Experts of a small language model.
Experts: 32 experts in each of 5 layers, 384 squared ReLU neurons an expert, 2 picks a token, a softmax router.
Training: a variant of SOAP for the experts, 421M tokens, 3664 steps.
Below are experts of layer 3 (counted from 0) of a mixture-of-experts language model. Rows are named router (the router's row for the expert), up (a neuron's input weights, with its number) and show model dimensions 192-287. Each number is 128 + 24 x the weight over its row's rms, rounded and kept within 0 to 255.
Before each expert's rows: "comes after" lists some tokens at least twice as common just before its tokens as in all text. This comes from a sample of Wikipedia text that the model never trained on. Tokens count by the router's weight.

# expert 5
comes after: "\n", "\n\n", "=", "|", " as", " at"
router [136 103 139 118 169 105 146 124 144 122 131  87 137 137 129 121 129 120 121 116 153 104 105 130 121 117 138 155 186 147 129 108 114 129  99  70 115 103  87 145 142 102  92  90  93 109 136 121 112 137 145 126 138 157 110 136 131 109 132 117 156 168 192  87 111 162 115 112 171  99  98 123  85  92 135 119 131 118 156  85 136 108 132 165 125 149 152 154 139 117 130 141 172  90 175 137]
up10 [148 138 160 148 127 160 160 145 101 120 137  97 135 164 145 184  94 158 129  93 121 146 120 139  90 133 165 142 179 113  94 116 131 126 137 122 118 149 135  98 135 123 116 119 128 116 137 118  91 120  89 139 165 122 149 158 147  75 138 155 178  90 145 146 132 168  79 134 142 100 115  83 118 104 170 128 144  73 129 133 138 116 138 105 131 120 138 142 177 133 105 139 111 180 122 150]
up11 [ 92 104 132 125 130 115 143 123 144 132  79 122 146 163 128 118 126 130  94 129  99 135 115 174 158 153 157 138 126 116 130 129  99 133 135 103 145 128 164 110  87 134 100 103 131 147 165 141 109 152 148 123 189 148 103  89  93 104 123 140 137 172 136  97  56 143 128 125 189  97  92 132 156 108 107 130 166 162 149 118 100 140 118 105  86 139  99  94 124 118 155 136 150 137 166 114]
up12 [131 162 151 123  90 118 114 147 114 107 166  87 103 150 126 158 140 127 184 117 151 121 109  82 118 123 123 135 108 138 128  74 178 140 126 131 154 128 122 129  91 106 118 124 162 143 116 111 127 126 101 129  81 137 111 161 118  88 144  97 132 102 130 105 158 136  96  84 145 154 152  94 174 157 153 124 154  84 108 107 142 124 142 154 111 133 126 132  66  81  80 112 145 144 128  97]
up13 [129 123 128 162 141 161 177 128 138  79  95 128 126 116 104  72 152 144 124  74 142  96 123  93 115 143 121 130 116 126  99 153 155 111 114 150 144 146  81  98 114 139 117 116 144 141 116 154 117 120 139 133 115 166 158 177 138 156 117 110 109 132 103 136 109 122 176 129  75 143 122 164 134 171 127 101 105 183 134 127 117 147 118 134 123 128 148  97 113 153 117  97 130 125 131 123]
up14 [ 91 105 140  89 139 114 108 147 164 113  64 130 126 141 178 115 163 104 120 130 101 134 149 107 133 138 151 143 126 129 138 149 169 112 129 107 122 144 100 144 118 153 140 152 125  94 155 138 150 118 111  86 124 146 115 128  81 111 166 165 133 128  93 119 139 105 140 131 143 144 126 117  76 168 111 165 163 137 153  95  87 156 131 157 128 170 106 141 151 107 155 144 106 122 136 158]
up15 [154 141  98 180 126 121 118 107 125 131 173 147 101 139 159  66  88 140 125 157 139 121 141 161 146 122 148 124 146 116 163  76  91  74 157 125 132  99 112 103 130  87 124  96 108 121  71 147 141 150 137 149 168 115 130 105 140 108 154  93 118 155 108 111 124  84 138 145 104 139 117 113 152 119 141 124  97  96 107 135 159 169 109 132  80 119 129 125 118 139 124 142 133 160 131  80]
up16 [122  92  97 117 126  71  89 132 140 106  81 155 124 123 108 152 139  98  86 133 122 111 152  98 162  96 112 136 125 173 110 115 157 137 109  89 111 117  99 140 162 136 137 117 136  85 111 121 143  98 129 137 111 150 148 133 114 126 117 125 132  69 138 130 124 138 130 147 101 175  86 122 137 155 117 126 180 177 114  97 140 161 122 114 133 163 125  93 161 154 130 118 112 155 123 159]
up17 [111  97 155 151 158 123 117 132 128 152 156 100 132 148 134 139 132 158 148 115 102 142  97 139 110 127 141  87 133 117  90 169 154 138 137 117 150 189 120 156  85 119 108 105 153 109 140 148 134 131 154 145 157 126 115 152 140 135 144 124 127 156 101 140 166 187 160  85 117 141 143 162 159 129 160 107 131  94  92 107 102  92 111 180 109 125 123  86 162 180 179 116 114 139 116 135]
up18 [153 101 137 136 100 139  88 121 119 145 170 110 122 135 132 149 111 145 133  86 127 161 100 148  99 116 143 167 131 106  93 119 170 147  94  94 116  99 121 134 156 156 121 137 132  90 150 151 152 112 143 114 106 110 139 165 147 128 139 113 106 119 120  97 180  84 113 146 143 149  96 196 104 135 123  96 131 120 125 157 101 109 124 132  94 142 117 143 113 170 140 110 138 147 117 153]
up19 [141 103 120 105 127 159  90 140 122 133 171 157 144 125 103 153 151 168 141 131  74 106 138  74 115 114 150 119 129 108 107  99 137 123 120 174 109 149 168 173 125 124 134 159 113 102 140 138 142  92  79 125 123  98 117  83 138 175 117  88 142 119 129 148 157 166 145 111 159 191 138 109 115 122 120  56 152 120 123 114 121 141 140 130 134 166 164 108 129 110 173 102 104 106 128 103]
up20 [101 124 101 133 142 141 127 139 150 134 123 115  78  92 172 145 172 144  94 121 111 156  91 139 124 156 102 175 118 123 120 131 102 106 121 146 104 157 122 126 133 142 114 115 139 121 124 147 123 103  87 134 159 148 130 133 134 111 133 129  72 117 170 174 131 156 145 104  93 147 135 109 104 113  90 136  94 147 165 110 108 130 136 147 114 123 134 102 175 135 126 130 142 193 156 136]
up21 [157  95 127 129 108  98 144 157 115 130 100 117 124 106 121 119  84 126 121 139 111 107 123 124 143 126 162 123 122 133  79  90 131 126 162 166 152  99 131  99 161 107 170 119 165 138 112 165 146 112 129 126 131 104 126 123 137 151 145 168 129 174 163 164 150 146 103 142 111 141 138 159 120  71 138 137 133 128 136  81 124 130  89 125 203  76 166 149  95 113 134 153 137  99 139 132]
up22 [135 155 104 106 136 138  96 150 127 110 101 143 141 100 173 138 141 111 134 145 121 120 115 141 118 170 158 138 128 136 153  72 124 166 172 152 119 149 139 151 118 118  68 135 145  77  91 123 116 163 108 107 136 126  71 167 135 150 121 114 160  93 155 132 125 149 145  96 102 141 111 140 132 120 116 113 116 155 154 129 132 155 115 125 155 164 129 148 139 104 108 106  93 105 164 100]
up23 [135 119 139 102  98 140  86  88 149 144 115 117 129 146 140 169 161 109 115 127 121 135 156 128 129 119 115 144 114 131 148 138 165  95 118 167 146  97 139 172 103 140 152 117 108 125 140 147 135 160  79 115 135 157  83 113  94 131 176 119 124 114 153 165 163 149 125 143  91 144 145 119 147  94 174 166  56 134 120  96 159  77 110 119 133 112 128 122 103 137 152 138 160 153 127 117]
up24 [141 110 151 105 109 106  86 112 158 140 111 101 201 103 145 130 127 119 125 141 132 157 121 162 131 141 142 111 127 134 139 167 103 154 142  48 162 152  94 127 144 153 133 143 104 127 136 150 135 143 120 126 137  77  88 177  90 145 140 114 147 129 124 147 146 127 144  97  96 131  91 125 196 138  94 108 109 134 135  96  99  94 156  85 138  94 121 152  91 121 130 140 142 168 129 126]
up25 [120 112 141 101 176 106 112 150 128 111 134 130 102  72  84 132 170 116 133  94 113 144 115 124  88 154 116 106 129 154  96 106  95 126 133 112 170 110 149 137 114  92 119 165 168 144  74 134 143 128 165  96 160 108 190 177 193  81 126 178  89 126 127 178 123 158 147 157 146  90 152 120 119 142 123 139 106 124 145 121 106 105  83 138 114 136 119 159 146 109  81 121 114 135 123 113]
up26 [127 166 108 130 119 155 137 172 128 122 111 146 110 150 155 159 120 113 131 123 143 124 139 121  95 103 163 137 113 126 222 155 173 132 106 111 154 135 106 177  85 139 138 133 129 118 120 135 169 109 119 138 143 144 105 154 116 112 108 114 127 134 106 128 127 138 123 118 134 157 129 144 126 145 154 147 110 130 137 140 116  88 142  87  95 100 137 104 150 138  96  92  93 148 127 111]
up27 [120  76 132 136 111 131 126 122 148 133 198 105 135  98 125 136 103 107  98 139 135 131 139 159 119 125  69 136 140 144 134 191 103 102 157 121 150 142  81 138 164 132 149 104  88 100 126  73 140 138 136 124 133 147 164  97 153 115 119 139 133 116 157 137 142 127 123 144 121 110 134 112 123 131 140 174 132 139 157 166 110 111  99 100  92 158 165 143 145 109 141 144 110 113 154  95]
up28 [118 124 149  87 181 186 156 157 149 123 114 165 152 131 140 134 118 132 109  97 145 116  88 141 119 124 111 137 172 186 160 161 119 115 169 114 106 119 107 154  68 113 128 135 137 132 120 117 149 126  80 127 119 146 103 131 105 124 113 137 160 130 114  79 146  97  78 175 119 136 145 110 102 121 145  84 137 115 161  96 160 124 135 122 182 128 121 165  93 161 138 128 156 132 149 109]
up29 [136 127  79  97 139  91 132 148 127  97 171 155 127 155  89 110  97 141 152  79 132 103 132 112 146 145 128 116 179 173  99 118 136  91 127 126 139  91 147 102 152  99 168 149 116 130 118 104 127 166 104 141  93 115 159 159 131 123 127 113  91 112 155 100  87 122 145 125 137 110 123 143 117 195  89 130 138 103 101 153 101 125 133 108  71  86 114 127 129 173 110 144 153 104 168 132]
up30 [111 182 163 144 125 137 158 122 140 121  80 114 110 100 161 147 144  94 102 140 138 126 147 109 151 143 175 150 122 159 146 140 132 121  87 124 106 102 137 137 117 104 131 121 140 172 105 155 101  87 121 135 117 129 114 128  72  96 103 140 118 133 151  98 144 143 123 156 116 129  71 122 120 138 112 113 128 123 150 108 172 112 142 119 127 113 117 145 103 121 151  91 118  99 120 108]
up31 [120 133 143 144 118 122 141 159 113 138 138 110 141 136 155 161 141 144 161 137 129 107 155 135 165 144 136 129 126 131 160 143 153 114 132  84 116 111 135 138 172 162  97 163  98 121 104 127 148 124 119  93 172 149  84 151  91 104 158 143 166 108 175 142 140 150 126 149 101  82 100 136 134 129 101  95 111 144 121 142 113 153 114 111 143 137 107 112 134 124 159 138 110 104 156 117]
up32 [114  69  96 122 133 150 148 111 176 104 140 141 132 117 121 120 101 133 121 145 140 111 169 174 116 154 138 125 117 110 159 125 117 125 134 107 116 138 121 134 129 116 160 151 118 163  81 147 111 164 118 153 121 109 116 156 124 116 132 123 133 140 171 129 109 140 148 112 158 113 138  97 135 127 100 114 173  78 149 147 157  74 134 131 148 149 123 128  92 102 106 149 153 103  86 143]
up33 [135 150  91 147 121 112 147 108 140 126 110 141 126 150 132 109 134 106  87 157 122 111 138 151 118 141 115 133 121 124 124 104  85  68 130 109 119 133 140 136 114 124 131 116 135 136 181 101 121 160 123  78 148 117 162 120 173 133 136 102 140 115 158  73 117 114 102 131 113 107 101  61  97 123 119 133  75 145 161 125 154 134 112 117 156 171 127  87 109 144  93  89 111 115 151  86]
up34 [112 133 146 172 125 114 123 156 103 142 180 133 149  90 142 130 108 109 140 124 101  99 133 114 169 128 118 159 145 163 118 122 123 123 121 175 111 164 112 118 118 141 147 126 131 135 141 116 115 113 155 154  96 154 121 143  94 142 125 115 110 136 142 153 130 117 150 147 159 113 141  81 146  98 127 134 160 161 157 154 105 138 182 116 153 127 130 166 146 139 181 148 161 123 101 108]
up35 [ 76 135 152 137 132 145 104 189 142 117 108 139 129 157 159 175 127 153 133 114 143  78 152 152 113  90 148 172 163  86 163  85 169 138 117 173  95 126  98 131 145 107 155 109 144 167 149 116 105  86 106 103 108 162 107 157 123 124 145 106 145 134 143 146 133 135 119 117 115 119  66 142 133  88  88 128 130 113  96 128 139 104 138 147 142  97 146 155 139 123 148 157 159 138 174 151]
up36 [139  88 128 158 178 135 146 164 159 119 128 151 131 123 111 127 157 149 149 164 128 127 120 130 131 125 118 101 144 115 141 116 120 163 116 163 117 128 164 170 120 111  83 119 133  99 140 121  99  95 118 109 134 104 116 133 134 120 131 108  87  95 177 114 106 127 149  91 150 175 173 108 143 117 128 136 136 150 114 110 138 178 136 140 152 123 119 174 142 126 132 136 135 156 195 119]
up37 [129 144  76 108 137 167 125 113 148 135 175 105 107 118 139  92  94 150 123 120 145 122 109 118 103 153 116 118 134 125 148 150 124 150 129 109 131 132 119 122 141 111  59  84  90 102 165 149  91 120 177 131 131 139  91 158 148 121  97 120 100 144 138 133 113 119 164 125  91 100 109 139 116  95 176 137 133 147 183  92 156 115 115 132 159 196 163 147 136 142 151  61 138 185 147 129]
up38 [122 114 111 141 130 155 148 141 142 126 111 125  69 150 110 151 174 159 119 134 143 115 150 127 113 137 154 134 122 109 129  74 154 116  86  81 134 106 144 141 144 117 112 155 137 163 134 163 125 162 126 120 126 135  99 101 109 128 116 106 157 109 188 154 137 150 137  72 163  89  92 116 136 105 114 116 132 111  67 123 107  85  99 173 135 153 158  80  92 146 140 124 145 129 146 143]
up39 [123 108 140 178 101  74 125 151 106 122 148 124 131 122 110 119  93 111 125 114 106 132 114 123 157 125 161  78 141 119 142  92 122 112  87 125 136 107 155 104  98 142 118 105 121 126 105 145  93 144 151 152  97 125 129 149 104 125  88 154 154 119 120 169 112 156 157 156 109 131 166  79  50 112 158 126 145 161 164 120 133 137 169 148  98 134 110 147 155 143 161 144 139 148 145  94]
up40 [153 111  74 151 112 113 149 138 112 133 169 144 141  71 139 119 179 114 141 111 137 130 129 130 142 156 125  89 114 189 116 111 115 100 136 157  89 133 110 137 122 187 125  93 133  82 110 135 135 109 149 144 126 106 136 120 144 117 140 110 147 128 144 134 158 137 108 102 126 142 127 117 119  98 175 107 134 155 121 114 170 123  94  76  87 161 142 109 124  99 123 122 120 149 162 120]
up41 [145 103 116 101  99 113 123 135 142 109 130 130 114 121 105 142  87 119 106 140 104 119 110 161 147 104 108 140 110 133 170 134 108 188 119 120  86 163  86 169  74 149 165 107 136 108 168 146 135  98 157 129 133  96 138 124 121 113 194 130 101 131 130 130 114 119 123 146 125 111 105 127 137  78 130  89 145 127 112 162 132 167 118 123 152 178 135 142 116 114  98 130 114 122 147 121]
up42 [105 158 120 118 119 156 137 123 134 152 118 135 121 134  91 135 109 125 110 137 100 121  59 148 108 131 124 146 132 119 145 118 142 131 118 134 167 174 122 167 144 132 132  94 116 140 154 102  99 116 107 129  83 151 124 163 135 159 133 161 116 157 126 119 142 134 128 126 175 118 104 135  91 141 143 108 116 142  78  72 147 134 115 124 147 134 100 147 125 129 133 109 106 160 127 126]
up43 [178 110 123 140 112 158 106  69 154 110 117 123 126 131 150 154  78 109 144 161  79 156 145  64 158 100 109 129 109 133 183 146 107 123 155 103 100 105 103 152 123 116 125 126  77 164 127 114  80 129 136 107 113 136 185 127 140 106  93 133 153  71  79 158 123 140 122 160 151 148 128  97 130 117 139 135 105 122 158 113 135 110 141 148 134 139 161 151 110 132  81 127 134 117 147  97]
up44 [112 149 140 130 117 110 168 118 120 137 121 156 164 142 151 145 114 123 146 154 106 128 109  95 136 105  93 133 131 120 108 161 112 155  85 160 127 115 185  88 138 123 121 114  84  92 105  98 133 115 135 172 109 120 144 130 112 117 138 147 135 129 146 150 162 121 163 183  76 123 102 103 121 144 122 102  99 152 107 114 109 136 124 156 133 143 134 136 178 129 100 110  98 127 139 147]
up45 [133 166 123  95 109 159 128  94 102 169 187 133  81 152 110 127 122 127 109 120  82 133 133 143 132 120 156 115 142 161 139 132 111 113 144 101 115 123 119 119 135 149 132  99 143 163 145 135 183  74 117 113 122 144 104  99 106 174 179 127 137 155 138 135 129 131 144  94 115 162  86 131 119 149  99 135 136 133 144  71 152 138 114 113  93  90 133 129 102 106 131  86 167 116 153  79]
up46 [107 118 144 143 156 124 136 114  64 142 142 177 134 100  96 113 148 138 174 145  97 117 140 126 139 122 116 110 137 117  99 126 103 144 160 136 124  95 147 141 107 134 115 135 122 145 179 129 132 173 130 107 195 156 115 130 120 170 124 112 133 138 137 146 138 160 200 144 130 136 117 157  63 100 108 145 109 109 125 140 128  96 114 109 146 109 114 140 123  81 166 142 130 118 145 162]
up47 [134 124 113 146 144 143 132 150  95 157 143 122 107 126 113  77 153 167 166 105 152 122 125 104 104 158 177 167 132 121 137 104 158 148 158 126 121 183 136 157 105 124 110 141  88 131 124 156 131 138 126 111 145 148 157 137 114 108  91 157 124 149 145 152 131 117 129 122 102 104 139 118  96 143 132  69 111 107 133 144 155 149 121 161 129 146 116 146 118 123 143 142 122 124 122 112]
up48 [130 119 117  83 127 112 133 114 131 190 135 112 142 145 110 125 131  98 123 156 134 112 119 148 150 112 136 111 127 172  64 113 101  94 135 120 154 123 124 144 171 104 104 133 191  98 129 134  98 105 127 158 148  99 162 164 136 138 138 130 101 133  91 111 101 157 136  84 152 111 165 107 103 117 118 145 151 118 116 161 145 128 156 156 180 139  97 122 146  95 131 172 112  84 115  89]
up49 [151 140  95 118 147 119 147  71 110 150 129 138 159 144  99  99 142 147 108 141 129 138 140 167 148 123 118 143 131  93 139 117 102 149 131 133 185 110 135 155 151 169 144 174 120 152 163 157 134 134 145 109 183 133 150 147 149 127 143 157 148 119 138 137 138 126 108 146 164 171 146  91 128 103 163  78  99 142 160 110 124  90 121 140 145 151 156 119 131  65 117 151 126 132  96 162]
up50 [154 140 112  86 155 158 145 163 102 137 169 100 151 142  90 118 119 124 113 116 128 143 147 164 122 142 101 162 139 137 142 156 138 121 162 130 137 144 105 113 132 150 141 108  79 122  85 159 114 145 129 150 114 180 143 183 140 161 175 120 164 154 123 122 108 146  98 124 170 120 149 102 104 129 129 117 150 121 101 168 112  86 111 147 112 169 125 173 119  98 150 114 114 104 158 154]
up51 [174  76 153 123 144 107 134 123  97 149  86 131 151  96 116 128 126  92 160  91 106 123 138 152 130 164 143  91 127 114 129 146 133  92 111 152 151 130 120 147 155 153 126 121 114 102 157 123 100 126 107 109 140 134 133 121 139 134 128 144 121 105 140 112 141 150 121 143 129  90 108 126 123 126 118 115 135 127 122 141  81 153 124  86 119 153 150 143 113 158 145  83 183 155 140 134]
up52 [170 142 102 130  90 116 113 131 132 135 132 139 171  97 141 116 154 138 117 120 130  94  82 114  91 150  69  93 102 158 137  99 145 157 172 141 110 150 140 110 135 125 121 137 107 119 141 102 115 136 117 129 119  97 148 118 117  99 171 109 143  57 123 141 134 127 116 121 156 136 107 136  95 171  90 112 154 139 118 121 172 123 141 148 176 142 117 114 146 123 154  95 163 174  90 105]
up53 [ 95 147 139 184 148 175 111 147 134 161 187 141 141 132 142 148 149 185 146 142 126  94 150  87 133 109 110 163 150 102 118  87 146 159 115 103 147 102 155 138 139 146  83 103 110 128 107 105 154 144 116 140 108 146 123 122 129  85 137 150 125 121 132 130 118 155 126 140 155 119 155 152 114 109 106 135 148 128 120 123 124 143 135 136 161 105 163 124 114 168 136 110 143 156 122 121]
up54 [ 99 120  65 102 150 143 164 143  94 129  99  90 119 116 141 153 110 145 186  92 119 177 156 154 144 133 123  65  95 114 141 139  93 152 137 136 142 131 108 135 138 124 104 144  79 121 143 109 135 102 147 129  86 156 149 116 119 104 138 136 135 110 121 132  98 129 139 155 145 103 174 158 101 141 112 111 136 112 179 118 136 111 146 129 137 131 138  99 114 121 135 143  94 156 109 129]
up55 [112 118 113 105 168 117 148 144 146 166 113 120 126 158  99 169 112 110 139 119 119 136 103 128 168 147 113 116 151 160  97 133 169 133 109 146 140 112 123 106  89 156 126 115 108 168  69 115 102 128 124 138 172 126 122 147 146 100 154 129 120 118 122  95 121 138 121 135 124 129 107 138 117 124 158 122 148 103  88 115 139 102 106 131 142 108 144 156 116 162 120  98 146  91 115 126]
up56 [168 114 134 150 124 142 120 118  92 127 109 116 136 109 112 165 121 145 138 117 121  84  85  84 100 158 166 140 165 123 102  90 170 148 147 119 120 148 109 171 137 127  98 135 121  81 133 123 139 149  97  99  86 150 127 111 120  94 121 131 113 129 107 135 128 162 107 100 118 129  72 169 132 129 121 142 152  99 166 137 138 126 136 148 139 106 128 118 122  94 126 127 123 122 180 130]
up57 [138 184 121  80 130 153  95 137 140 103 137  96 128 151  98 123  96 161 135 151 101 140 110 155 140 108 150 109 124 163 106 146 133 154 110 134 119 109 138 142 156 115 109 123 125 107 119  71 139 102 126 118 164 110  77 166 116 136 125 141 171 166 158 114 125 102 121 159 120 132 135 160 109 122 149 149 138 152 133  73 168 188 146 166 139  95 145 159 149  48 152 171 127 109 137 145]
up58 [122 114 134 114 123 112 132 159  86 142  99 141 129 102 126 127 127  88 169 182 112 123 128  93 186  80 118 103 143  94 119 164 158 138 143 171 127  90 110 147  79 148 115  98 144  97 115 144 156 144 128 135 133 114 127 149 115 117 132 113 110 130 135 134 159 140 180 118 127 152 113 116 126 163 146 136 129 115 133 130 156 124 117  96 122 106 125 135 109 128 128 145 127 100 132 150]
up59 [112  91 130 135 136 140  75 130 125 130 106 103 151 126  89 143 128 135 132 105 150 167 105 114 114 151 170  89 164 110 113 132 128 140 156 153 147 169 104 142 124 154 128 150 177 133  88 165 115 149  92 148 129 124 125 141 136 127 111  98 119 127 141 123 155 148 151 130 142 117 120 109 112 108 149 133 139 146 112 129 102 131 134 102 126 116 165 131 158 135 151 109 146 116 109 174]
up60 [160 131 107 108 124 126 161 112 135 126 139 171 141 149 134 113  69 114 105 123 138 134 170  95  80 137 112 144 120 152 112 163 110 132 146  98 157 134 159 158 144 114  63 118 110 157 124 146 177 160  95 164  97 111 129 139 100 145 113 110 129 112  81 130 162 104 124 148 151 115 148 107  82 141 135 155 161 117 149 126 145 144 129 128 143 111 124 118 146  96  92 122  95 124 102 123]
up61 [ 88 169 137 127 112 110 136 138 143  92  88 137 152 137  97 133 157 174 102 173  84 129 137 137 133 104 132 163  98 129 125 110 139  54 104 113 132 111  85  86 130 129 135 101 132 131 128  79 169 156  98 135 149 144 140 110 103 128  99 100 129 170 116 120 165 143 140 127  88 132 127 114 117  92 113 167 149 180  95 104 125 107 100 105 161 114 130 108  91 125 167  62 142 160 105 109]
up62 [110 114 111 121 199 158  78 101 155 157  76  95 166 118 143 140 119  78 129 146 169 115 111  88 112 143 105 109 163 120 131 151 129 112 130 123 106  89 135  93 122  80 107 145 143 119 114 135  93 115 139 136 146  91 105 143 178 138 130 105 109 147 128 128 121 135  88 131 117 134  82 132 181 101 107 128  91 112 144 159 131  92 127 144 109 109 104 123  88 103 123 144 114 162 113 113]
up63 [ 96 118 153 137 124 139 147 139 161 142 158 108 146 131 101 115 144 123 146 123 145 165 157 126 151 101 149 135 117 137 110 110 118 153 132 109 101 118 136 103 151 126 165 111 160 134 113 132 133 173 155 125 136  87 138 129 131 129 151 142 113  78 109 157 122 127 143 139 134  97 172 138 123 123 166 137 116 123 151 150 139  95 115 129 104  65 143  98 116  87 131  99 128  99 131 137]
up64 [126 114 118 144 127 163 131 111 159 125 125 131 174  97 185 154 101 109 151 131 116 139 112 144 107 115 147 123 151 151 154 104 171 110  84 130 182 146 136 125 125 106 119 108 112  95 117 109 127 133 109 114 138 102 127 144 169 124 118 135 152 148 170 126 134 129 112 109 133 150  97 111 113  86 169 103 153 145 110 126 146 126 147 102  81 114 139 126  81 172 122 117  97  92 135 126]
up65 [124 132 124 135 121 117 173 140 136 109  95  98 131 134 121 127 152 125  95  91 100 158 160 143 145 115 118  88 109 117 128  93 146 130 135 149 156  73 140 134 101 136 140 154  97 132 127 121 105 172 144 132 130 122 134 126 137 139 129 108 162 144 103 156  80 153 106 127 116  91 111 111 136 118  85 141 113 133 101 177  99 155 140 142  80 126 152 117 137 130 149 138 122 124 121 141]
up66 [151 125 115 103 106 113  84  77 134 160 114 134 111  71 141 131 176 137 167 106 148 118  91 132 172 140 146 148 129  97 156 151 134 107 124 101 131 146 108 126 116 145  73 103 142 104 115  94 125 147 114 107 104 184 142 161 125  98  80 171 165 111 122  84 111 104 109 118 170 137 101 154 169 190 165 118 124 116 133  74 113 108 181 152 150 112 126 131 125  94 124 148 146 138  85 137]
up67 [174 122 136 114 131  69 101 138 123 135 105 122 139 157 123 124 134 139 140  88 151 129 124  89 134 131 146 151 181 155 123 115 142 114 118 175 106 119 129 160 101 170 110 181 117  97  81  81 148 103  97 125 114 118 118 117 128 128  93 145 119 162 128 124 115 137 144  90 168 118 129 118  99  97 108 105 112  87 146 149 108 127 128  56 122 138 174 141  82 117  88 116 139 111 107 133]
up68 [170 103 143 134 172 154 151 110 155 141  80 134  99 121 134 138 124 150 136 135 103  95 120 123  96 108 104 118 106 122 150 141 139 168 132  98 132 156 103 126 142 123 114  90 115  93 134 108 143 162 147 122 127 120 136 119 132 154 151  83 136  81 107 121 162 135 130 102 147 118 162  85 115 150  98 107 136 132 136 141 181  95 102 161 109 127  97 133 123 128  86  70 132 147 153  84]
up69 [111 135 188 135 136 137 104 104  98 135 128 105 127 128 109 111 116 144 102 138 106 134 151 104 143 141 150 118 132 100 146 143 129 117 116 182 109 115 132 110 112 129  99  75 130 158 139 129  90 100 139 120 126 113 153 140 123 148  60 138 120 103 135 150 108 145 136 159 132 135  90 109  73 120 129 154 120 146 153 120 111 123 111 156 201 120 129 112 115 134 180 176 165 113 119 109]
up70 [149 136 145  91 120 126 125 124 120 104 145 101 109 134 146 106 154 110 140 103 148 128 119 116 161  80 147 142 185 141 146 108 113 119 125 103 144 131  98 113  60 109 142 148 112 106 132 125 128 161 120 124 142 143 123 122 158 112 131 153 148 110 119  72 131 146 146 145 143 135  99 139 114 106 137  95 141 107 141  84 166 114 134 105 116 130 100 141 101 112 143 113 121 117 151 134]
up71 [128 158 141 124 155 118  91 103  90 154 148 111 146 124 103 120 122 115 132 129 107 102 156 106 153 168  95 143 136 161 154 119 118 150 135  67 143 126 103 144 171  88 135  93 159 103 120 114 144 156 106 148  99 172 153 121 119 137 153 126 109 132 117  91  86 121 126 109 108 143  77 125 138  86 131 139 166 125 120 105 127 125 146 117 131 104 109 139 157 172 169 104 170 102 150 119]
up72 [118 132 110 183 158 112 109 119 126 129 157  91 109 112 123 131 166 102 125 135 132 127 115 108 161 102 152 160 106 153 104 109 125 115 106 150 113 169 150 110 121  85  92  86 110  97 121 116 108 111 151 106 120 116 119 144  73 165  93 134 108 100 161 108 133 174 125 176 122 113 172 137 138 115 108 128  88 188 114 136 114 120 135 127 167 127  98 108  96 105 167 129  63 129 146 146]
up73 [113 116 125 138 106 153 127 123  93  89 114 160 126 136 126 175 113 143  93 137 118 137 164 145 108  93 137 129 197 112 159 124 103  97 145 118 187 159  82  68 138 124 137 131 105 171 148 111 149 150 126 103  98 157 183 126 123 143 148  85 172 135  97 123 111  88 101 126 141  97 153 107 122 123 119 120 138 119 148 126 150 146  93 165 107 161 133 119 105 114 107 133 125 142 142 110]
up74 [152 107 122 191 127 176 139 158 153 143  85 118 100 124 192  97 151 115 103 160 131 133 157 119  87 192 111 120 134  91 154 136 114 109 125 137  81 117 110 101 153  98 130 158  98 127 136 157 180 131 116 141 142 132 137 150 176  92 153  77 143  99 125 150 142 120  78 138 127 122 114 127  96 112 149 132 123 153  97  91 159 117 125 132 129 132 115  89 128 165 161 101 106 116 103  95]
up75 [107 144 135 136 128 121 116 142 101 100 142 146 152 105 115 130 144 112 115 146  99 138  93 135 101 174 150 121 111 164 105 127  99 123 118 128 117 156 136 153  77 107 136 177  92 130 103 110 133 119 130 155 131 138 122 154 140 135  97 139 115 123 144 113 133 161 118 134 143 119 102 120 127 129 113 143 119 100  97  80 113 116 114 116 155 144 154 151 118 140 163 114 157 159 128 123]
up76 [111 143 139 144 137 125 153 103 138  98 145 117 126 112 172 171 129 169 118 106 136 128 153 121 133 129 112 135 120 111  97 125 119  99 138 163 132 138 126 150 142 111 164 107 127 121 149 101 116 128  98 137 134 146 176 175 116 115 148 123 138 134 146 174 163 140 104 111 112 147 106 152 156 129 130 142  63 134 130 110 166 137 165 156 125 146 131 156 121 132 111 151 116 127 127  95]
up77 [137 146 134  91 121 158  97  97  71 138 137 120 157 122 134 141 179 100 101 155 124 110 102 108 103 118 107 128 121 161  98 136 146 119 157 144 110 160 112 132 137 111 157 112 153  92 137 120 117 111 156 125  73  91 138  88 144 135 139  79 107 130 109 118 128 112  56 138 141 105 114 136 140 117 100  71 131 119 139  94 123 122  88 150 122 146 117  88 132 141  91 148 143 139 152 146]
up78 [ 76 131 173  63 141 106  70 125 156 131  83  97 137 119 141 136 113  73 102 115 134 106 118 158 144 103 153 132 152 113 162 122 139 152 111 123 138 122 154 136 114 141 122 111  98 141 112 137  84  92 152 147 141  96  93 103 135 147 135 136 116 110 136 106 118 147  93  97 142 128 123 101 126 191 104 161 139 156 148 138 160 106 138 134  88 126 179 103 106 115 164 129 166 145 104 118]
up79 [115 161 187 118 104  73 137  94 101 142 187 155 114 130  96 116 152 132 177 123 126 101 129 167 138 151 137 149 100 144 120 107 131  98 132 142 112 168 132 124 165 136 134 120 146 116 130 119 151 158  74 139 153 149 177  88 161 156 132 117 143 127 118 147 136 107 148 118 125 129 134 124 121 133 124 131 121 136 103 163 137 109 145 164 109 140 157 100 123 140 124 120  84  83 129 128]
up80 [ 87 122 155 117 102 113 158 118 145 122 117 114 117 163 114 128 125 185  90 147 119 114 116 161 152 120  97 166 121 142 162 145 111 141 115 141 163 121 119 141 165 122  83 131 208 102 139 138 146  83 153 103 112 127  99 127 145 124 145 160 136 150 141 109 117 123 115 120 111 189 109 113 114  86 138 110 151  92  99 134 122 151 142 140 117 148 103 145 136  80  99 125 134 147 150 118]
up81 [ 89 128 139 167 147 103 130 145 139 121 151  93 100 146 118 145 132 123 128 128 164 110 131 143 119 119  89 137 156 133 135 147 172 128 130 131  96  80  85 118 122  99 169 115 121 138 125 112 141  97 173 116 143 134 165 102 169 127 142  92 120 127 129 174 143  98  94 116 120 131 131 131 138 120  57 133 134 128 115 131 125 143 151 166 155 151 139 119 124 142 141 133  72 119 153 168]
up82 [138  96 131 130 167 102  99 145 121 134 112 138 113 130 125 140 100 117 191  98 170 164  99 125 143 148 125 135 136 158 135 133 162 131 118 149 145 113 115 119 167 129 104 149 100 117 107 134  96 121 119  96 115 106 152 137 152 156 145 103  84 157 103  96 182 129 108 131 132 105 153 103  73 120 109 165  99 105 143 142 153 116 166 122 128 148 115 142 127 113  79 148 127  99  99 176]